{
  "n_layer": 12,
  "d_model": 128,
  "n_experts": 16,
  "experts_per_token": 2,
  "d_expert": 96,
  "d_shared_expert": 192,
  "activation": "swiglu",
  "moe_layers": [1, 2, 3, 4, 5, 6, 7, 8, 9, 10, 11],
  "router_score": "sigmoid",
  "normalize_top_k": true,
  "routed_scale": 1.0,
  "balance_loss": 0.00652,
  "balance_bias": false,
  "n_groups": 4,
  "groups_per_token": 3,
  "init_std_router": 0.0271,
  "lr_router": 0.00127,
  "vocab_size": 2048,
  "norm": "rmsnorm",
  "norm_eps": 1e-06,
  "tie_embeddings": false,
  "optimizer": "muon_variant",
  "lr": 0.0105,
  "beta1": 0.95,
  "batch_tokens": [32768, 65536, 131072, 262144],
  "seq_len": 256,
  "train_tokens": 421600000,
  "steps": 4176,
  "dataset": "wikipedia_en"
}
Below are experts of layer 9 (counted from 0) of a mixture-of-experts language model. Rows are named router (the router's row for the expert), gate (a neuron's input weights, with its number), up (a neuron's input weights, with its number) and show model dimensions 0-127. Each number is 128 + 32 x the weight over its row's rms, rounded and kept within 0 to 255. Numbers have three digits each.
After each expert's rows: "mostly gets" lists some tokens that are sent to it at least half of the time. This comes from a sample of Wikipedia text that the model never trained on.

# expert 4
router:172158178162126199155123062146180080116132159111125157158100152142182161116135107100058111100139129107065114121101136103181096137110128101166122106041082148132157118077121149106108165170126166148118059149104169155122143149151129138167122127081199137159103083173102114089097098162083143169129127186133104101082114147134118155152118121134149139161127186137150187174155139147143142155188
gate0:147091169116084125153068121096083081099071186083140133088182159120177129161156104094189118124185102132108084033156139134168090115135126142119134117146092127106169131113157169163146097113203147094127160181095136115121166127131148075103099120157165135058134127150108100077144123150063156115180139160148154098100155125128170070147128092160118137113100095082129107125148128180127126167158
up0:157160162045173085121148087131112145151138107158079170126158166172146160164098141149137159147131080127103158077098163199182124124114092128166118123112095154068148118138100093128128091086144110127145118160069096173104130113119127145119069098098161166085157109076144122161116135140104125158117156150130116090096207140207078132105142136142112124143162081146080153145131134210165146199125
mostly gets: " New", " De", " World", " Port", " National", " Mont"

# expert 3
router:173135126117115164173195073127135083122090110088172108114106109179091123144203096127135151133092140131171103080113143078134101169122079130157130101086113075106156158134091102091168107153133098117112111167137167164086127069186088110140185087118103064163062098158120098127152115115124115125174150131129061142074116186137128139154110108165171079182130138162143161116113148117122055143130
gate0:143099146132104162111205164142182095098145158158130125044136106147135167119172135104116169105081121101156126174122155097155148159112143156122122089084123117079135129124154120139188192115133124142170068182127113112130180089112141167057178103145104183139104094125158134096120132133167180076078115090112105150090082171137119081126172083120151054102130138171104130086159129162177145088114
up0:133101140171116142120137143139145136121123132170104173120066166095113166133142123210125135168141070152134138071131147077131118102158149156073141106201180133100178090190105150130156109191106120162123204075102158135129141093143115147074153167120068157130158127176174129090138088188103126129142101134106052134124111096113088140102112165097071056112107111082148164103144121128149100152112
mostly gets: " \"", " ", " me", "[", " (", "“"

# expert 7
router:171174172140087145190164124139158103120107099147148181117127058175086108135151140086096108142129111095098070113092114171148112122081165140130054101126131103114136091116154129103178130097134131138141104120096160114127135070115061101157165099105182123161068064123130095095115102141133166134182121157038099110114160194119095162103130173174134129138125183135149102071164173112096106138119
gate0:154149125122117161134129049146195131107076132182173138119130165062170100106159110186150161156137107175091064076125143102103106122105120169213135141094124149150152108156143150108139105156141137114125076094091127083115055052136132118109092101100085110104190144123122174114095126134151145168179177140095082131131165107154115170108110112138132115117096136095122143102150120096189154116051
up0:120103153068081133191146128175178091131144142155137140117136134047157119125143129105108143129109114104073166124139123141172093111139172120112092180052153121101108078149165127098083084110132134138157156179122137098108117126131134125104092145114144181095147030174148129170106077134110174152204106168064170140127096119101086034133087126122121136118153164164152132140083099117125165116103
mostly gets: " 19", " 18", " 0", " 6", " (19", " 3"

# expert 11
router:128124167180113137156172135142154114118089185121136161134106096144123152183171102129128107160053077081110100115140168127173080173128148152174100129114043114105164095070117172114131213132094158165135099176137131121101223137202062088134183110132118159090137102119161095124130068137150158139121171178101129108110098144140112159111114126158169150121115155132134144163114089150120141102136
gate0:117084141122150166100162192121155099122108139084162116152122094134088164184117123168151123167152125125113095124131170184126101137160120150165138136123121067136145119100109094144095140186123099182148131091154146127111084177114082130086078137182141139144187107153137142106116097197128082134094153140082104153186116165195062151176150094130113150139184148100097093073168046114148087175138
up0:146162148058106116106136164093097124106141120178140117094172146105158160113122180141114175188099127136151163122083085135102186133109192100112178154102159102125075095167150159133083121166132147127095162112092131140221163078158112096070131078160130162137138150103140151112125113118084147141083096125109121101085100143156101103115066214109089114076155156130118154169149163089161173167140
mostly gets: " the", " their", " its", "The", " two", " this"

# expert 1
router:178147156138101165141141133147153145135113166136152143161105115108093145166196127071162104161099075160110103137112109102134125209089169107164125117160124057109140106087117131116170161190085128154156086109110151146120110160151096095227107104108110075117097098133202147101111113117126120165130150137155126093074120179161147152147101154120166128170168142116155113163167170048085112176170
gate0:131101206123133156092110154136151162144121067109150134096078087206066156101157162113055186183135143021133160099128140117171166118085112127146118096111143115087142137138136110142151132154056163125144116134163137160118122155136070082119126219160116120100074185148150123095144133110139141113123133136115121141120099154110147161121169152150152093128075146128117151161190153104131061152130
up0:129184059146118086085162174128129145193149140076116113141087119181091104125103089102159148118093103133168112089097151131103114095103128106154114125135168179153105164170105113130126112063159076186139147155088158088158135066142127178196164114089183145095107124177126144125103157165144097181102182125144191097121135121120162126107143115108085144136141100063106145057130150147085142076106
mostly gets: "),", " and", ",", ";", ");", " or"

# expert 8
router:183200154141117179159190036116198104102066141133126126159138071162121147143136125104098079118046127136107125097065133120151108108127148126131127098136123141092121119088119181142186107132144162099108079131122160134109139125105147133185176111113119107156098092176139098099191094170062132204123134156103144113101102129143124144215101150142129124133146133157151150137098153078105115166158
gate0:142136137145080141119186192140129144092093082130163117084134097158193039099133126129143157113136146127090158061153124124118048173111145124109193099117070092131132113154139130139091156175129167094136113131167136093162143168161108094121099134132076106151115069171127048116130164123107151144139154085129149124150153123088165215189139108087149143162183161136137187153119133149131103156117
up0:171145142034108128132093168133171107103125127121151106192173083134087161127161114151172081145119130139146073116107134144085131074188112140166101148161144162162173107178102166112145086157141093118106133143117139183127155103155144081163115063111141173103145132099149143166146134059144139153085082104163181103144120160103109049176096155127094078093111068091095124106154095123133104152095
mostly gets: "ü", "ó", "ö", "â", "ji", " Ko"

# expert 0
router:147125118146121140121191144117152109151110113173150173179036149125136193171154156113123134147129122166145079124093154118158115121111132156153082130105122072070165116088098183086202158144086131175131146145148135106097164133135109128197160101124227107153119140163125124101180128142080167154162174165069132119066087116112172143165087139172130170133142171132127175155123135103105109103119
gate0:167120154152118140130191087114093051077121117101117119146117141107104123156122085147134132164107112119176147136150144145142108121145139116131129138166151131134130147093154182134098152119102139132141129133198125074141137145125117165052156116090178100071132072145128165140140204185092092112157170144149126154097124136110130066166086134182186120066124162101093161133029041117151180112127
up0:135176141099120117066128169188117126168076179179143147094073123117138103070134113134093155061098066110166143085109110133181137092097142143142163095111130162147157114128114180155136117083148124172170140161165146139120116115161144118109099137121190072152077103185114208080164115143097198105100146152075112097108142077146154122122125112083147118074135152135118088178151151094132144112077
mostly gets: " c", " ch", " f", " p", " b", " C"

# expert 14
router:137174145159091184104155110114132100134133146105136127146114122148084147123170108052062111114063109121068110109100142110176084104105138120151154128127070138114161117114080146155139124139109138166162115115113121116123143092140133110205205098127125119120083125157154098134053129195089079180161134189105142113109107172129136117129045121154177114162154133161107167116095184077049124128159
gate0:145118122087138164133171145108161098099088126141088091130131182159138148157084069104148082155122165139124170140082120108139067191151103170145142127136037134134129132054139138168117121141124091161190043117175133148123100182145098130135101166060129131081119150162150070057160124105145149104147101141131083130126119115055165085135135108128184165120084170166103120114105135125160118139157
up0:123124155077160174095114062063136085106134129112088098095163142157060166101130090109148119101098172142115104153176120136103060105087153081186085072180131140163101087126081095133103155091152146129144112128136084175114135093066117160118102112123124108129108076118173147144121171111158137179142111146155115114199144111075155110128130131094180141135192183134099110133081125087172070125143
mostly gets: " Robert", " Richard", " John", " David", " Francis", " Michael"

# expert 2
router:175151178210136148141119087128151149073105207113126168225116129156120164125141044093094111205117080140144107077094150119163132154154141142132107122112136071126132068112094142143143149096113125158130105121103135218163139112109114137173147078132111127099143116183116122064148095173123145154152144173105117117110105127139180117099119155168142082166118150133139184102126121080117106160156
gate0:125156100161090125137098102115182139157131162118125146128089098159139156140093140072107151113169147162151154114139095118088136158093073141078067121142111144099140095110145086069125063067115170154121080164154068129095122080125088119130173087164107091184162105114133164138129162112135139128126148116148131194137145100115189070126163084049181143183093093138179151166113087072096138102146
up0:066153113098107168166168133097124194177161100110183134101142065153125148133120131179147114129142126028171129130150090111090144141117192122131168116115158105119146137104149127192118101118163147123082144132105122171135096092108078135083128133088109153081106129060103157093112128187123122146103146171159126151194152156149162102152127093109085158154104072102147146180051121143066127106093
mostly gets: " from", " on", " with", " during", " through", " into"

# expert 10
router:156126144152127165176129093170139155125116169115140131148121136191096142148123122097052111094111128101116107110115145124174124097128175102127110137135093071076112140106101137150149090139116159130109115167148130136136155107177098128166170093083134071116134113117161072101111129196059153143130106127126120123090122217140155087195089118231155147170192149163138183158126108049108113128172
gate0:050144118117091135077147100144157148051113153151111087164162125152125130146099095114172140154077134166102139095133135132110128087136193129069202163148128093172103134121075084147154141122121105096134094086072157141105121062167086117090156115153149143124102116084155131123111110118175212094076146161151137139060148155130187144123097095145170091123116119118119120090124144128041144079122
up0:123172148121101055083153129132151136112101119041117119176134163116158142123131097163173088087171140129066101114119117144223140124123100129166071164136104140110165131129158156156127134096137121144143158132065135104156165133142141050157082133046113161081150135142154150156157134062118121169138132108104183108111190145084113143091083102153123123166115192147109122065118104078145101128150
mostly gets: " ==", "JPL", " Born", ").", ")", "Species"

# expert 15
router:142142133142119157135135113130142125123091114128123129149112104148071146157166101065130110130088038152054096081103181144193145141072129089136087152113119099121120156078067179092142185204106141120103151157128126147113161079174123101101143121072151152157129089166142098070129120149084122152121174152100148061085104147133120099180088119101148112155162176181138113128122160088119087130185
gate0:114049146166086104158174168135112109104118091131111108071129087159119109123078119161157066126133101161110114116122112124125171127109174112161108157168140169159109083098128135080108133115203079100136134157148120121153138164170015086140138116136180143104082068127075150113112119124093119127086154127149153162126139042179139142149074101145095141142112149094131156106141177138205156124113
up0:124132132140144213105120117104194189153133166193159162166161085118141107151169129120124151092111088050118075138119182145123098150087127123134128099160106135126117140079158126106106153153139178080128162111144155099070157141151085125106140127149095139130120146142153175112138115093108100104156094159072149116144169104013126146149161103157076135160092137138114161127137083208070156152163
mostly gets: " who", " would", " This", " what", " she", " However"

# expert 13
router:118130150162087133115102098159142130139107135107148162153129096161143092146163102100120133131110114129078092138119109103148082152118103078137131104135143109137127089092132143129104139119122125178070108171132121130122143133089073106153142036102143105188106092141172088106158091218106104143079158127047132097077075188129159176177120122180133108177122194206146142173096177131078117173133
gate0:144110131091156138066123186164160185126130125117162092100100186124153098176083196157144113100128130136118127159107068059053136192082106162153067109152156130109133070082121093146119108135141133143129142156076114168139156142153146104153098117130105088122144160138090174147116120155173156155125144175125129098184125178096122119142123085192101081082090158141151131149067088068110097142122
up0:101111132101071041183137102145100175132120163133168154089124146120136177147149190113132134145130093127125052106179146159122154098110132113091130129150140095157127140080125185072155186083085135119139119072128116157168109155117145133093102152112111094111135117083090135128140168099150107117120059195133101094158153139111090156132044192122130108139117164109131085106173085144143048165090
mostly gets: " include", " contain", " describe", " join", " remain", " continu"

# expert 12
router:136135150162105153179134111149170117079089139143161159184111109114079090151131133127122086108092123094090089122098165119117153131128125128181066130066079161111149079096107155136169167087077131166063071141131110145124129145117119124114112084085172154091128055127107108112152121113095102111149142150111121042160066201161138109114069146142125096196139141161202153120081158118094123147128
gate0:111094164166121126168136145053140083135142106110146085141139103072085160148160157186125160142117094115096061138108167029119142132114144130122168139125096201158091068131106114163126147087106083156115131125094090121161115137160102094096145133150173121120178099188085069129190114131168146122161089166111090110109072166160169126112127135155084129142130184115127169075177113172144108118132
up0:135070112126144095116114128143163153118092121141135095070107086100147170098115114129171145074133182170161099172113096066171135087132120140105167111095129127127179085120091119091121192140087136101150159120125149094119164071167120154115159082117097178197138079168080135174148115076185166133076118128113116180122110199110080108113167161119158119158149172141180144129090116158146070085138
mostly gets: " co", " ma", " bo", " po", " tri", " bi"

# expert 9
router:149209128153119135138136071167117088128097145140190165129106093138092126156196065094092080167116094136083109180138181134181094110083100080193124112111128127142104094144084193128151146174125101193111124132130117159153162100115121111154156091140145128104081131127122078085150051135121134161136159154099122111112132180169188159168111144161132115163163142136146162175118164124086148184127
gate0:118114093146167141112065157110203107088105109112154098141133091142142191114154076139133135117165054141090170123142163187163117131119106146152168149108109106148115097117208178084149104101139090186102098127045099135193126094089158106053117154131071084123119139114192157105153088156109138115118125139099142159138095165102139165090144106130129105140119107102154117124119178111171087197124
up0:088110084107165092206103075143191099139134104152131102165162138068109149101068169171110136084134115130137073147117141138162141130103134129108150171153060140130185133151162123192141146103163109241114121098127093155138084111122104178123139129109127069127127076168134082124094120142158159144137178166125154123176160090076115137134141147061134127123150156149148127168122083112091125171171
mostly gets: "equ", " consider", "fin", "leg", "spect", "cul"

# expert 6
router:188111183167108150110129083165149066106103110150129144194084116158108121146155086091112056157093097129110084085115168135147125110120175053151102143097128154133155134106112162129147123168106130175099102151066146127075185071116080112152158130140166092182087105119130095073108123125078121150130150167074119087117122207156146131154109120138134110121156118107162165173064101084107119102156
gate0:168139104153061097185098182154122172187088124097113161073113133130062151087095083120153116123095126119103052099170086088130089112134153144074110144119083197084140098167137113178078081073048091128111115179168157139115156129094085112136100117156090144162109131124155101162113125164127113148075101168091112119152152149123121115179126093103116125106140144132171174081141130130109119129084
up0:100185089130086091150106145165140147121070119120114120145181161129075119108125175100168136195100175119126086105113096089102120124161209150094154088122124092087099080111113152128071140108123075143159157104121135067133143152130152127151069085162133115123079097160093158081164113096112186112108164183128095160134105147109123127064133048071103112145150105172164151153134103170155147133083
mostly gets: " located", " area", " role", " children", " year", " known"